Below are experts of layer 10 (counted from 0) of a mixture-of-experts language model. Rows are named router (the router's row for the expert), gate (a neuron's input weights, with its number), up (a neuron's input weights, with its number) and show model dimensions 0-191. Each number is 200 + 20 x the weight over its row's rms, rounded and kept within 0 to 999.
After each expert's rows: "gets" lists some tokens that make up at least twice as much of what it gets as of all text; "comes after" lists some tokens at least twice as common just before its tokens as in all text. This comes from a sample of Wikipedia text that the model never trained on. Tokens count by the router's weight.

# expert 11
router,196,191,190,225,200,194,196,214,217,172,221,232,186,152,203,179,164,173,229,200,235,234,237,202,188,222,220,197,160,226,245,215,199,186,193,195,169,207,211,212,193,216,189,240,201,173,203,208,209,192,163,188,221,219,241,191,182,190,195,189,171,188,235,211,204,195,214,235,189,230,196,213,179,179,249,230,183,206,181,192,173,208,182,215,214,160,189,203,202,187,190,248,208,212,192,199,202,181,172,209,191,221,237,198,225,210,211,201,198,202,195,244,244,189,206,205,170,162,235,199,175,209,201,213,192,182,212,211,214,172,201,186,204,191,228,198,194,214,216,189,201,200,183,235,216,209,187,225,253,200,183,237,208,199,246,168,224,190,178,183,202,219,217,196,210,184,200,206,226,194,190,215,192,193,215,178,215,179,204,189,213,213,211,191,203,186,223,213,213,198,200,209
gate0,212,185,200,205,185,169,182,218,188,208,188,201,238,208,207,184,220,158,198,184,193,210,177,217,214,207,226,218,202,172,202,221,198,236,222,198,182,188,212,152,209,201,184,220,173,156,204,179,180,179,202,200,198,197,203,216,216,179,207,199,197,197,199,191,204,201,229,215,226,179,185,168,202,168,221,223,165,186,229,215,184,184,170,175,249,167,243,215,204,202,179,206,227,183,168,218,202,217,183,206,242,168,196,245,189,179,187,195,194,231,230,194,228,211,192,185,241,204,212,186,214,199,193,199,171,189,190,249,214,180,210,199,149,219,217,210,181,194,220,193,186,168,203,202,169,239,200,217,210,200,166,216,194,179,227,181,221,167,165,194,198,194,195,183,201,221,191,197,177,181,197,206,193,201,216,222,216,184,189,181,199,227,217,208,195,208,209,199,244,213,176,207
up0,208,206,202,232,197,187,177,201,206,177,229,170,197,214,213,220,200,203,186,228,215,182,216,191,210,204,205,153,191,204,253,184,244,177,190,211,185,209,189,246,181,185,183,168,187,219,190,220,238,184,183,209,199,198,254,209,196,231,178,177,188,263,177,230,189,200,218,172,185,199,169,227,198,200,192,214,183,199,198,199,220,195,234,219,200,195,199,197,204,223,248,211,188,230,210,234,223,167,221,182,199,201,189,177,197,185,231,182,217,202,182,175,207,187,173,221,189,211,214,227,213,177,222,191,201,172,161,190,192,230,209,260,184,203,222,204,217,203,180,194,197,201,199,204,214,189,205,182,206,224,180,204,189,230,171,217,237,217,172,222,195,222,206,201,195,201,204,188,221,198,192,181,216,219,182,179,180,237,189,202,175,191,204,210,175,181,193,217,189,223,216,185
gate1,167,187,215,219,258,192,209,179,188,166,212,208,163,192,194,205,155,230,216,173,172,195,183,204,209,219,212,193,217,202,211,209,199,213,220,187,165,215,194,177,210,215,203,228,221,198,227,199,201,200,215,221,208,213,200,202,214,177,198,172,202,184,206,190,241,225,195,192,220,162,172,205,188,202,207,225,187,229,204,183,240,204,214,218,190,224,221,208,195,155,210,212,197,233,227,206,199,200,249,191,185,192,205,175,216,221,192,197,211,185,193,159,217,168,217,212,197,261,195,171,204,204,215,201,215,214,232,216,229,209,193,221,251,215,199,196,192,206,207,206,214,169,224,186,183,177,193,192,186,201,207,198,181,193,209,231,205,217,224,244,222,189,201,200,187,208,190,200,217,213,191,168,154,194,204,193,179,202,181,187,165,212,187,232,226,153,182,199,185,208,199,162
up1,194,214,221,205,201,232,260,206,210,177,219,177,196,182,218,168,165,196,208,235,194,220,194,217,214,203,236,187,204,192,218,221,211,224,225,185,195,169,186,213,212,208,221,200,250,215,214,218,172,216,182,186,183,188,197,208,190,198,215,168,212,218,172,176,218,214,195,157,233,185,206,192,191,184,207,183,206,199,203,185,200,223,206,194,196,187,239,222,232,182,174,225,203,218,213,205,197,223,179,236,241,198,197,175,223,220,198,202,190,199,199,184,213,178,250,221,219,209,211,176,192,206,226,264,210,218,243,179,189,198,185,211,195,206,220,214,227,204,234,201,147,193,259,183,199,206,207,237,206,198,220,193,187,181,203,190,213,217,215,208,186,175,205,200,187,225,160,208,226,207,174,198,208,188,207,214,195,210,203,184,169,206,200,228,185,179,211,201,216,191,210,205
gets: " in", " to", " of", " on", " at", " from"
comes after: "ed", "s", "ated", "ing", "ted", "ation"

# expert 30
router,196,196,193,214,204,200,194,220,198,153,212,237,182,174,199,182,173,166,222,192,232,227,258,195,186,223,228,196,169,225,245,224,208,195,166,200,180,206,199,216,191,221,167,231,190,185,199,205,193,198,166,199,202,213,252,207,194,177,204,162,184,203,249,221,195,204,214,227,193,221,197,207,193,179,238,222,198,202,180,176,195,201,183,220,212,174,185,195,202,223,190,244,196,223,191,205,208,165,181,201,191,211,243,200,230,199,208,202,199,206,202,230,227,190,197,199,160,177,210,212,190,194,204,215,198,193,234,177,193,171,205,194,202,188,238,205,200,200,189,192,187,201,165,237,197,224,193,221,248,200,171,224,205,202,244,166,204,187,185,198,204,223,225,198,204,209,212,202,211,190,188,217,188,177,192,179,225,190,196,179,229,221,216,179,215,178,200,223,203,184,179,220
gate0,199,244,209,208,197,184,225,180,184,209,221,194,232,229,200,219,192,187,156,222,217,224,186,193,219,203,180,213,210,184,198,186,203,192,173,206,181,180,169,219,202,193,199,194,159,189,172,193,187,224,223,178,187,201,171,200,162,181,206,234,193,185,207,160,238,207,199,178,193,219,205,161,191,205,179,158,257,186,167,201,215,182,199,166,192,185,197,211,210,156,208,194,189,196,211,168,168,184,206,196,173,178,202,233,227,180,232,182,187,173,177,203,184,178,211,179,187,184,165,201,191,248,199,184,176,196,201,205,194,232,170,189,171,199,212,186,173,215,232,197,176,189,209,197,196,198,206,166,190,201,191,186,213,204,251,215,232,187,193,183,210,206,213,212,192,209,208,191,196,216,191,190,222,189,198,193,208,188,232,174,225,198,215,204,195,223,145,182,217,186,190,177
up0,200,208,234,232,232,181,244,195,201,220,226,187,229,217,157,205,190,182,192,203,190,222,194,170,197,217,205,234,170,189,191,171,191,187,171,236,196,185,194,211,197,201,183,186,158,213,179,195,186,204,247,200,188,162,201,183,204,205,223,215,199,214,196,195,257,214,189,185,234,189,208,155,230,203,194,168,219,169,189,188,195,185,203,183,199,188,172,208,198,202,183,197,166,219,186,222,216,204,205,182,192,183,188,208,230,180,201,157,195,188,171,194,193,166,234,183,216,204,206,221,181,231,205,171,164,199,202,210,175,182,167,196,181,218,191,181,167,234,193,191,190,174,243,181,213,187,219,187,200,191,236,171,190,197,199,212,230,196,180,172,202,190,195,203,205,214,197,215,183,221,193,212,222,177,188,179,214,193,206,204,223,206,217,205,236,190,149,194,200,221,198,186
gate1,174,228,209,186,248,182,201,208,192,200,187,179,186,245,192,182,172,157,212,208,202,193,192,198,207,200,200,190,210,217,197,225,209,204,169,203,171,203,167,194,184,167,206,214,185,175,164,201,180,182,221,152,182,217,184,210,218,189,197,201,199,198,218,166,192,193,175,218,235,214,223,234,167,207,188,154,166,203,224,180,174,191,224,201,203,222,189,183,180,172,178,187,197,197,216,175,165,217,155,189,181,184,221,184,223,186,174,207,197,239,209,187,221,183,181,200,197,187,184,181,219,205,212,203,200,202,216,207,182,214,180,195,223,200,176,182,196,184,200,189,203,205,204,223,158,214,230,202,185,216,208,201,202,227,233,218,231,173,175,206,186,155,235,169,194,183,214,199,215,207,160,206,208,200,215,181,237,238,183,172,203,183,203,186,209,174,209,231,214,205,198,167
up1,200,182,225,178,218,224,204,213,190,185,218,190,215,239,220,181,195,169,212,199,223,203,172,187,243,196,251,195,225,215,210,235,205,194,193,203,192,205,150,210,178,197,198,182,215,186,164,181,176,182,208,167,194,207,171,193,229,182,186,221,183,198,201,175,180,220,170,224,236,206,200,199,199,165,193,171,192,225,220,205,194,194,184,209,168,215,208,173,165,207,188,159,200,234,229,208,177,208,166,203,153,205,215,196,194,202,172,205,202,240,243,210,237,162,190,211,226,176,178,174,203,218,214,205,204,201,178,204,192,164,216,197,195,212,211,198,179,173,214,199,173,214,180,229,190,213,206,192,225,199,221,164,196,221,204,192,215,208,201,202,169,198,205,199,191,186,178,208,196,155,181,200,201,197,221,213,229,201,194,220,202,159,189,225,198,179,188,198,234,201,220,169
gets: " in", " of", " to", " as", " with", " for"
comes after: "ed", "s", ",", "ing", "ated", "ation"

# expert 95
router,172,191,208,211,199,196,193,222,230,172,213,230,189,180,206,194,200,191,238,183,233,243,233,204,177,227,224,186,181,208,217,231,203,175,195,202,196,227,185,208,206,215,182,229,206,178,178,220,172,200,182,195,210,227,240,191,203,199,202,190,198,194,223,188,210,204,217,234,176,216,203,205,212,177,224,240,206,222,181,188,192,212,192,231,204,193,181,189,229,215,193,220,203,190,173,217,205,173,194,201,177,199,184,189,221,209,205,223,199,199,171,250,216,208,209,200,154,151,214,212,187,189,188,217,193,196,225,198,205,157,212,198,216,200,245,206,211,204,201,191,187,185,193,243,191,214,175,241,270,201,185,207,204,190,239,175,216,190,177,205,225,241,229,200,214,196,198,208,202,183,220,214,202,179,204,188,229,197,223,198,214,215,197,190,219,188,236,227,217,201,179,239
gate0,235,199,204,189,235,201,218,210,182,197,200,127,204,175,206,228,194,189,195,213,218,204,205,201,191,223,188,218,207,196,191,208,195,166,216,194,193,189,199,226,224,207,177,176,211,224,178,205,215,203,225,185,191,169,194,145,202,169,219,201,191,164,178,239,194,189,222,161,190,174,208,234,231,186,203,191,231,215,175,187,216,208,190,221,165,166,214,172,203,189,164,205,199,221,165,191,217,188,231,164,198,208,189,232,183,201,228,200,207,204,223,194,214,180,219,221,159,208,187,218,187,199,237,198,201,208,207,176,194,193,187,213,188,181,212,195,201,187,202,175,173,255,167,219,215,175,211,209,213,191,219,192,213,226,179,180,206,205,197,185,199,194,185,206,205,230,222,211,195,223,192,212,211,208,168,189,181,207,210,231,255,210,213,212,193,239,211,197,211,236,190,208
up0,224,194,234,189,226,235,201,205,181,209,177,186,199,205,208,228,192,205,186,209,202,196,224,218,192,197,189,219,222,176,217,228,201,208,170,185,190,185,192,222,201,190,183,190,195,191,170,193,196,206,203,211,212,163,196,186,197,194,225,195,189,130,173,207,193,171,205,195,176,166,219,239,203,183,215,208,194,215,153,216,187,222,203,195,208,196,189,186,209,187,162,213,212,204,180,224,196,166,242,164,194,193,215,230,217,202,194,196,177,196,246,208,223,194,225,221,189,224,184,238,183,216,245,192,191,196,209,192,197,162,163,214,170,208,218,180,224,206,182,191,173,245,189,200,208,159,204,214,232,203,191,178,234,208,193,197,215,208,164,159,196,200,199,208,152,215,209,197,223,218,221,215,224,200,174,195,188,213,177,218,233,221,200,208,225,197,226,208,217,225,200,219
gate1,219,188,205,169,201,186,204,220,192,221,210,190,236,199,202,220,195,200,199,199,192,187,192,249,177,176,209,212,233,210,211,164,172,227,207,185,210,213,208,207,224,175,213,221,181,206,203,198,177,202,178,172,207,199,173,240,196,182,188,214,196,210,222,189,201,214,206,249,197,188,181,169,184,165,190,244,195,220,211,195,246,185,198,198,176,191,206,186,212,177,218,204,206,176,185,208,203,211,232,201,205,212,188,177,167,248,216,194,195,185,208,223,208,200,204,207,217,199,227,186,217,200,163,240,196,215,173,217,161,164,177,185,247,221,199,222,183,238,221,179,193,211,243,210,187,199,166,208,232,204,199,194,219,171,208,200,185,182,241,206,198,237,238,187,202,180,184,236,222,177,191,166,225,204,204,223,178,179,212,201,207,223,203,223,195,222,193,177,186,190,208,174
up1,169,203,168,241,204,193,191,179,171,173,174,215,162,198,213,192,191,176,218,197,207,208,209,177,221,193,193,193,206,183,216,209,218,166,197,230,193,196,206,175,178,219,192,174,206,184,175,200,222,195,226,238,187,224,247,183,208,221,199,208,190,205,219,240,204,153,168,180,180,223,255,247,227,211,225,195,209,179,183,190,175,191,162,183,210,208,217,222,187,225,213,211,221,213,193,203,213,201,199,198,199,174,214,241,211,195,179,217,204,240,195,191,199,218,194,206,201,180,200,219,205,208,211,197,197,205,216,182,219,241,221,178,166,203,175,166,218,212,169,199,187,170,170,183,206,191,229,213,169,194,203,198,194,217,211,208,188,217,163,211,176,175,215,225,180,231,214,196,199,212,180,192,189,184,194,165,229,202,157,204,180,199,185,198,223,195,175,210,226,206,235,208
gets: " of", " with", " that", " by", ",", " as"
comes after: "s", "ed", ",", "ing", "ation", "ated"

# expert 44
router,172,185,209,174,189,184,190,213,211,185,210,216,187,204,183,187,181,181,209,164,215,222,201,191,189,220,219,194,199,237,224,204,205,181,207,200,199,223,172,197,201,224,171,225,194,197,189,213,187,193,200,198,213,216,218,222,196,191,167,183,175,197,194,216,243,210,192,236,204,215,179,219,186,210,203,233,173,187,175,191,207,232,186,196,209,190,183,214,214,182,211,204,210,220,155,227,242,187,206,233,211,196,197,247,215,214,198,207,172,190,185,224,221,199,230,197,184,163,213,202,170,224,159,199,188,180,206,176,220,166,206,208,212,179,226,234,201,164,131,189,156,229,188,215,207,205,174,185,235,187,201,205,201,175,236,189,208,188,169,185,230,202,195,177,224,222,182,222,225,179,188,189,187,199,230,172,198,199,213,205,233,192,218,180,220,181,229,209,216,191,177,220
gate0,185,165,221,205,223,186,181,210,164,211,190,193,211,214,215,227,191,231,192,214,191,217,173,183,184,207,197,188,197,180,230,190,179,235,214,197,204,220,183,195,224,170,211,217,173,231,183,190,212,253,185,240,165,199,199,160,206,151,183,212,197,186,211,188,226,217,186,212,190,198,219,186,208,197,172,205,209,213,186,186,218,200,252,207,205,198,208,177,204,226,193,185,186,165,178,231,184,177,201,197,200,219,226,222,218,195,207,206,218,253,166,208,223,177,207,193,167,174,210,179,160,199,169,192,224,241,214,210,244,228,192,174,214,180,172,221,188,190,219,211,191,205,192,206,183,178,204,153,229,190,176,210,206,180,181,201,210,172,186,208,198,206,176,217,174,180,208,231,193,210,177,194,181,201,184,205,231,195,189,192,213,205,208,214,183,197,191,219,201,202,252,195
up0,173,180,193,191,192,168,200,204,207,196,223,188,186,219,198,179,233,238,241,188,212,206,170,204,199,198,201,231,203,215,225,172,161,219,219,193,195,221,210,214,189,182,191,206,196,197,218,190,215,180,232,231,202,233,192,179,194,190,190,222,229,186,188,190,229,185,195,178,183,180,205,243,189,184,184,223,278,202,175,209,199,206,244,170,185,202,214,208,182,193,195,201,185,196,239,199,192,181,178,196,203,192,181,190,222,204,188,190,178,206,220,164,216,206,196,190,199,202,181,181,201,169,197,186,220,232,196,179,207,197,194,170,188,213,199,181,167,219,210,169,200,158,222,198,166,182,205,185,153,201,163,250,185,183,184,206,192,200,226,222,204,235,182,205,167,192,212,204,190,219,155,197,183,203,205,181,221,192,221,208,216,208,194,194,203,195,159,184,188,246,214,201
gate1,198,210,211,207,188,199,170,218,251,186,190,221,201,226,234,175,219,207,201,183,181,192,187,211,194,174,196,184,192,206,205,189,218,164,195,182,209,173,182,193,187,187,178,231,214,217,200,231,226,188,230,232,216,191,205,209,193,168,221,213,182,190,215,228,158,203,165,142,175,194,197,192,191,199,244,251,211,226,168,220,223,200,189,227,213,185,209,204,215,201,234,215,210,185,184,165,190,182,209,217,186,206,209,174,202,204,193,191,206,228,180,180,199,229,210,182,178,215,197,226,219,206,189,207,205,233,243,186,212,184,210,231,214,154,198,177,186,178,183,166,215,205,219,209,177,190,201,182,169,208,201,211,230,214,198,222,169,200,169,164,180,195,196,217,201,197,196,170,225,180,187,190,171,187,241,205,191,201,216,220,192,188,216,229,215,218,211,203,191,187,248,206
up1,193,215,223,205,163,176,201,219,226,195,208,194,204,229,204,204,194,222,205,184,187,182,193,199,173,193,192,219,204,189,194,195,217,175,226,188,203,202,191,188,186,202,157,206,234,207,191,208,231,212,221,217,194,211,181,198,181,194,265,204,191,186,178,236,192,203,158,154,165,215,227,190,186,183,244,244,210,207,206,223,232,230,207,215,216,198,155,231,218,188,250,220,235,193,182,199,199,201,208,232,179,217,219,199,190,198,191,212,222,222,176,190,185,224,188,185,169,239,213,181,220,212,206,210,222,197,229,192,196,187,206,213,200,169,200,173,190,189,178,174,198,210,217,180,187,184,218,185,200,211,201,203,212,204,217,202,192,169,192,181,205,215,198,186,176,195,223,192,231,147,228,204,196,220,214,237,213,191,218,201,182,211,205,235,213,198,233,183,207,164,222,241
gets: " 1", " 2", " 3", " 4", " 5", " 0"
comes after: " |", " ", ":", ";", ".", " ("

# expert 120
router,148,173,193,185,220,186,234,223,229,192,200,237,184,190,194,198,175,166,217,162,195,203,207,200,201,211,211,186,211,234,186,194,224,195,181,208,164,233,176,216,192,192,215,211,198,201,165,223,189,176,165,207,194,188,216,207,170,185,168,191,223,183,207,233,190,197,205,226,174,203,203,229,186,190,212,192,181,214,190,141,156,236,208,201,214,189,194,214,220,203,206,207,193,210,169,231,206,201,191,197,188,213,241,204,198,217,225,197,190,165,180,222,205,176,216,197,162,190,217,194,195,194,190,206,165,182,192,178,228,199,238,178,197,180,201,218,219,192,157,195,191,214,200,192,176,205,190,231,222,203,186,191,204,188,206,181,218,217,181,169,225,216,212,174,209,188,190,221,227,192,192,195,189,214,195,196,236,195,241,202,237,175,234,223,216,196,246,220,196,208,164,184
gate0,140,197,180,175,188,225,207,188,214,204,196,214,172,202,210,191,194,207,198,236,205,205,201,219,189,212,198,218,164,216,187,223,211,193,163,230,216,212,201,181,208,181,193,190,183,219,184,192,192,184,195,213,180,207,207,179,201,227,186,162,177,204,219,199,205,191,197,200,223,230,199,184,218,197,221,188,194,177,215,183,174,183,152,231,223,194,233,210,222,181,199,196,187,248,206,199,219,206,171,219,192,185,193,168,188,178,186,204,174,201,201,202,208,227,199,188,232,238,170,162,220,180,211,178,184,165,195,191,195,175,221,187,197,191,260,183,211,219,216,177,212,203,251,186,206,213,229,224,204,195,236,206,236,179,203,190,199,190,254,195,192,191,185,187,212,187,207,183,209,190,202,190,215,212,156,207,166,226,179,196,204,218,152,206,189,207,199,207,231,208,162,223
up0,198,206,178,234,183,169,221,183,204,184,231,218,204,198,208,220,203,216,221,171,185,174,200,205,194,210,214,218,206,152,204,199,203,194,177,188,206,221,221,215,199,215,195,191,198,187,181,160,177,198,225,197,205,222,182,231,218,212,196,253,206,196,163,190,165,182,199,214,168,207,177,214,234,193,203,212,207,236,201,178,223,224,212,207,164,209,217,200,196,214,186,206,195,168,213,216,170,189,226,188,190,203,227,215,202,216,191,175,207,207,230,198,203,176,172,214,202,184,254,241,202,186,193,208,240,203,179,201,197,234,205,233,201,191,161,211,225,206,178,198,196,170,196,219,225,184,180,166,207,184,198,215,183,221,209,218,206,201,197,209,212,210,176,189,198,209,189,178,195,215,207,193,184,201,249,172,243,216,184,223,208,202,227,221,216,191,272,169,177,179,199,174
gate1,227,196,201,190,196,181,182,204,222,182,214,227,201,205,193,170,163,218,186,230,217,230,214,223,203,254,225,199,239,213,209,198,209,187,229,198,217,201,223,190,191,193,197,181,219,206,202,203,186,196,180,183,192,186,218,191,210,216,222,185,205,233,215,196,181,187,197,175,200,202,223,212,192,204,213,203,188,206,170,193,209,193,206,145,201,225,225,194,208,189,187,224,208,183,191,230,211,183,199,195,230,223,192,219,157,208,215,177,202,224,260,204,157,224,248,211,247,215,197,188,211,190,166,181,233,202,225,173,213,190,195,208,220,202,160,201,230,204,234,201,161,239,201,202,191,186,200,220,173,197,198,178,202,186,200,195,189,212,188,231,202,166,202,187,172,190,159,228,204,198,181,203,180,208,191,198,185,168,199,237,223,219,195,209,240,190,194,227,226,227,226,217
up1,174,212,224,197,194,210,234,205,163,231,183,189,206,192,188,229,232,185,219,156,181,195,181,202,202,175,191,189,175,185,197,193,200,198,177,195,188,189,196,213,208,209,216,211,184,237,214,230,216,193,240,215,203,185,202,193,180,173,163,215,192,157,190,190,203,235,227,197,212,180,181,179,208,158,204,198,216,222,238,229,208,221,151,231,179,172,170,190,195,214,228,177,200,205,203,175,173,218,215,205,186,160,202,182,216,195,179,201,198,180,162,201,235,204,166,216,190,193,199,191,197,189,189,227,162,210,183,231,193,208,181,198,165,213,209,220,183,197,192,214,200,154,183,217,188,232,167,194,216,198,184,203,203,206,200,201,208,186,201,225,190,216,204,172,213,196,213,183,197,227,213,209,238,199,208,183,222,211,211,175,195,180,206,184,173,190,206,173,145,169,154,193
gets: " Ba", " A", " Ma", " Pa", "ba", " Ca"
comes after: " the", ",", "-", " of", ":", " in"

# expert 43
router,176,172,189,211,198,197,186,223,228,186,194,207,193,201,211,185,176,189,210,158,240,231,235,185,193,202,213,209,185,208,206,204,201,175,210,195,185,220,177,217,196,215,169,182,194,196,171,227,201,210,172,215,207,204,201,202,199,152,197,210,163,192,201,226,213,185,213,212,213,229,205,193,180,184,199,180,201,218,205,183,209,202,202,225,200,185,193,226,204,193,226,231,197,166,186,212,218,182,196,231,202,225,223,198,212,222,239,209,164,187,164,214,226,186,235,195,186,189,197,200,177,200,211,206,167,153,201,157,218,164,242,163,211,187,212,207,182,176,200,176,185,225,203,200,163,183,181,226,233,225,205,212,188,155,226,212,190,206,185,180,235,207,242,150,228,198,201,194,218,170,185,230,204,194,184,195,198,216,222,210,191,212,189,232,210,200,234,215,208,191,165,197
gate0,201,218,177,225,221,229,179,229,222,191,179,208,156,200,182,227,193,213,181,196,223,207,189,206,215,241,175,198,208,199,191,182,207,207,220,190,184,221,185,197,199,224,188,179,229,230,189,205,196,208,211,207,232,216,206,194,213,174,198,196,191,199,192,206,185,191,195,240,189,178,185,169,198,199,190,195,217,200,196,177,222,176,215,199,183,218,151,248,223,230,209,227,196,241,183,173,190,202,210,228,182,195,199,226,176,177,202,214,218,184,187,188,216,198,213,199,209,183,221,185,170,205,200,176,254,183,227,181,253,189,197,224,208,194,190,194,187,157,213,163,188,222,216,211,189,197,211,240,203,221,205,186,186,217,245,210,194,195,185,184,205,181,202,204,231,227,235,218,210,169,200,173,180,188,191,260,216,201,189,211,222,177,190,194,221,213,201,248,195,173,197,217
up0,195,187,197,182,208,169,187,131,168,222,198,221,208,213,213,191,187,198,213,180,174,222,192,189,215,182,244,200,174,221,228,216,199,200,175,215,208,157,206,211,194,194,199,191,205,175,211,219,207,177,189,211,199,217,168,204,214,206,197,221,229,198,222,212,191,200,211,175,199,230,217,206,226,201,208,231,184,207,189,225,187,206,211,204,204,177,206,142,204,161,173,194,198,166,207,202,224,215,205,173,228,207,228,210,217,228,172,224,181,231,225,178,197,212,200,212,215,183,174,179,233,219,219,207,176,213,204,219,166,210,189,190,200,204,219,200,229,256,220,229,219,176,171,210,204,219,196,210,178,209,194,196,180,195,171,205,195,180,235,216,201,256,204,208,202,179,183,187,202,218,238,217,201,204,187,163,219,189,207,196,186,214,205,204,197,147,203,164,224,193,196,205
gate1,174,197,160,221,202,247,205,216,235,201,221,175,204,231,191,221,217,236,192,203,226,214,214,165,197,217,193,189,185,213,192,214,195,199,215,208,204,259,210,190,184,221,180,186,243,235,176,185,202,187,196,213,181,191,193,223,223,184,188,181,198,186,211,231,211,157,184,207,220,195,189,210,190,205,211,176,207,211,223,195,222,194,230,181,199,214,206,191,213,197,203,210,204,204,216,184,216,182,167,228,206,201,192,201,194,203,185,175,165,165,173,193,205,200,229,184,201,189,197,184,183,190,183,202,196,159,228,181,188,228,190,176,158,206,197,223,160,214,214,187,195,206,202,217,196,192,176,230,225,220,202,237,189,187,216,209,180,222,170,231,217,217,218,149,248,216,186,192,206,197,216,220,198,193,175,238,214,198,204,209,197,162,209,191,197,196,190,240,223,165,154,197
up1,224,229,208,177,199,169,169,180,176,208,199,221,165,209,204,168,211,170,210,192,171,173,198,214,225,170,233,217,206,185,207,174,219,208,193,189,158,181,167,187,213,160,276,211,186,194,227,227,203,220,193,196,214,245,218,174,189,207,181,205,207,207,225,159,171,206,230,166,205,185,195,196,215,218,189,183,172,188,191,198,197,213,207,208,190,204,167,215,189,207,178,197,201,210,180,215,195,189,239,161,208,195,184,191,201,184,163,201,194,194,221,233,200,202,177,188,177,198,183,215,233,222,203,200,207,247,175,236,217,164,201,199,209,181,195,151,212,182,193,199,221,185,178,191,222,201,201,172,199,191,196,152,207,230,208,198,199,209,214,209,182,200,175,213,190,219,216,218,200,218,189,195,194,175,200,181,187,211,220,172,224,214,215,195,193,187,224,183,197,197,230,209
gets: " Ro", " Bo", " Mi", " mi", "ro", " bo"
comes after: " ", " |", ",", "-", ":", "app"

# expert 75
router,166,186,177,191,203,179,193,236,218,196,189,211,184,177,210,187,195,180,233,174,216,225,226,191,195,228,205,192,213,215,194,199,219,193,172,198,202,176,166,207,196,212,196,200,208,191,189,210,166,193,174,198,207,176,204,194,176,175,186,202,208,197,206,229,219,208,239,205,173,203,189,214,202,191,201,221,169,225,182,187,171,248,198,216,245,203,196,210,247,186,212,217,222,213,188,207,212,188,172,192,177,218,211,203,219,203,223,210,191,183,169,202,198,185,208,163,191,135,195,205,178,192,181,219,183,200,203,162,219,181,231,181,227,185,209,187,187,185,198,196,204,199,216,203,138,184,186,208,257,169,205,196,206,176,241,179,228,201,184,193,220,218,213,177,204,213,191,221,197,193,199,208,203,211,232,198,232,200,202,195,238,207,209,262,208,191,199,240,183,219,172,193
gate0,227,181,203,197,226,210,189,174,159,229,221,194,180,179,168,207,195,184,233,205,184,206,222,183,238,230,242,203,205,238,167,227,200,213,220,231,229,199,223,210,200,210,217,238,188,222,204,215,179,194,220,190,213,213,227,177,190,174,166,219,184,188,175,216,206,210,179,198,239,199,224,221,210,183,185,184,225,217,206,183,199,217,207,207,181,211,188,186,185,197,215,210,190,180,194,216,202,181,182,152,229,175,265,205,226,194,226,215,226,187,172,175,169,196,190,181,199,223,215,192,210,187,203,204,186,226,183,183,205,192,198,177,208,212,196,198,208,199,237,174,220,195,175,214,211,200,191,181,228,192,243,187,215,232,201,186,223,205,197,170,208,212,198,216,221,214,172,186,170,184,178,202,159,190,189,197,174,179,201,155,195,208,219,169,236,203,186,211,192,214,222,204
up0,187,194,204,184,214,186,205,234,233,165,219,212,214,179,210,208,217,225,182,215,204,205,192,163,156,200,175,177,213,183,212,189,195,211,202,163,194,187,178,224,204,194,190,189,189,208,205,199,212,190,202,189,197,214,178,208,191,256,232,169,205,232,234,196,156,212,203,205,197,199,199,169,209,201,184,195,208,195,208,220,184,178,188,169,226,196,171,202,246,217,217,188,223,227,197,217,218,217,226,257,201,204,147,216,180,234,200,192,204,235,211,197,212,212,198,189,210,163,220,201,193,219,181,234,202,179,168,201,197,193,201,229,203,170,212,221,196,202,188,179,188,183,215,189,201,196,217,238,158,214,186,235,191,153,198,206,184,168,194,211,204,188,236,197,202,228,233,187,213,198,243,231,232,203,219,217,227,196,207,227,201,199,199,203,171,179,195,215,180,192,204,206
gate1,181,189,179,172,207,214,201,184,182,187,215,172,190,212,178,191,188,189,219,234,171,232,188,186,203,214,213,199,198,194,200,192,220,203,190,199,180,177,184,195,186,211,205,157,214,207,178,215,228,155,202,172,219,203,230,221,179,229,189,197,175,206,219,187,216,205,130,224,205,143,179,208,250,187,196,206,216,195,175,203,235,225,198,212,233,192,192,186,184,201,191,172,202,196,179,196,203,202,219,200,206,189,195,169,185,196,240,189,214,182,166,187,189,187,223,226,205,161,204,197,192,210,228,213,217,153,185,175,226,163,205,157,222,198,193,228,165,200,179,207,214,210,172,247,181,208,188,211,212,198,220,227,189,191,203,209,202,190,219,198,179,218,195,192,212,183,214,182,233,167,206,174,197,184,201,217,199,185,187,207,244,231,208,223,188,178,191,213,214,177,184,197
up1,195,175,188,183,186,195,202,225,194,207,184,184,182,222,180,205,196,192,209,239,177,206,202,193,237,214,199,195,161,189,219,197,186,215,184,207,172,199,219,178,206,199,248,155,215,255,178,224,220,187,181,190,207,189,205,233,207,233,186,209,171,181,208,201,204,212,164,186,197,170,203,200,203,157,197,155,205,198,176,222,222,207,211,221,221,199,211,202,197,208,221,193,192,184,190,214,195,209,212,215,181,175,157,167,216,187,192,177,190,197,214,168,161,212,176,207,199,178,203,214,207,225,221,180,196,179,172,183,195,210,196,169,234,198,203,225,173,173,173,187,219,175,189,224,186,198,198,162,182,205,210,186,186,221,211,211,197,195,228,203,154,204,196,202,223,173,205,205,213,177,228,162,195,190,185,252,232,199,229,181,216,192,179,195,201,172,193,244,218,195,202,239
gets: " T", " G", " St", " S", " P", " F"
comes after: "\n", ",", "-", ".", "=", ":"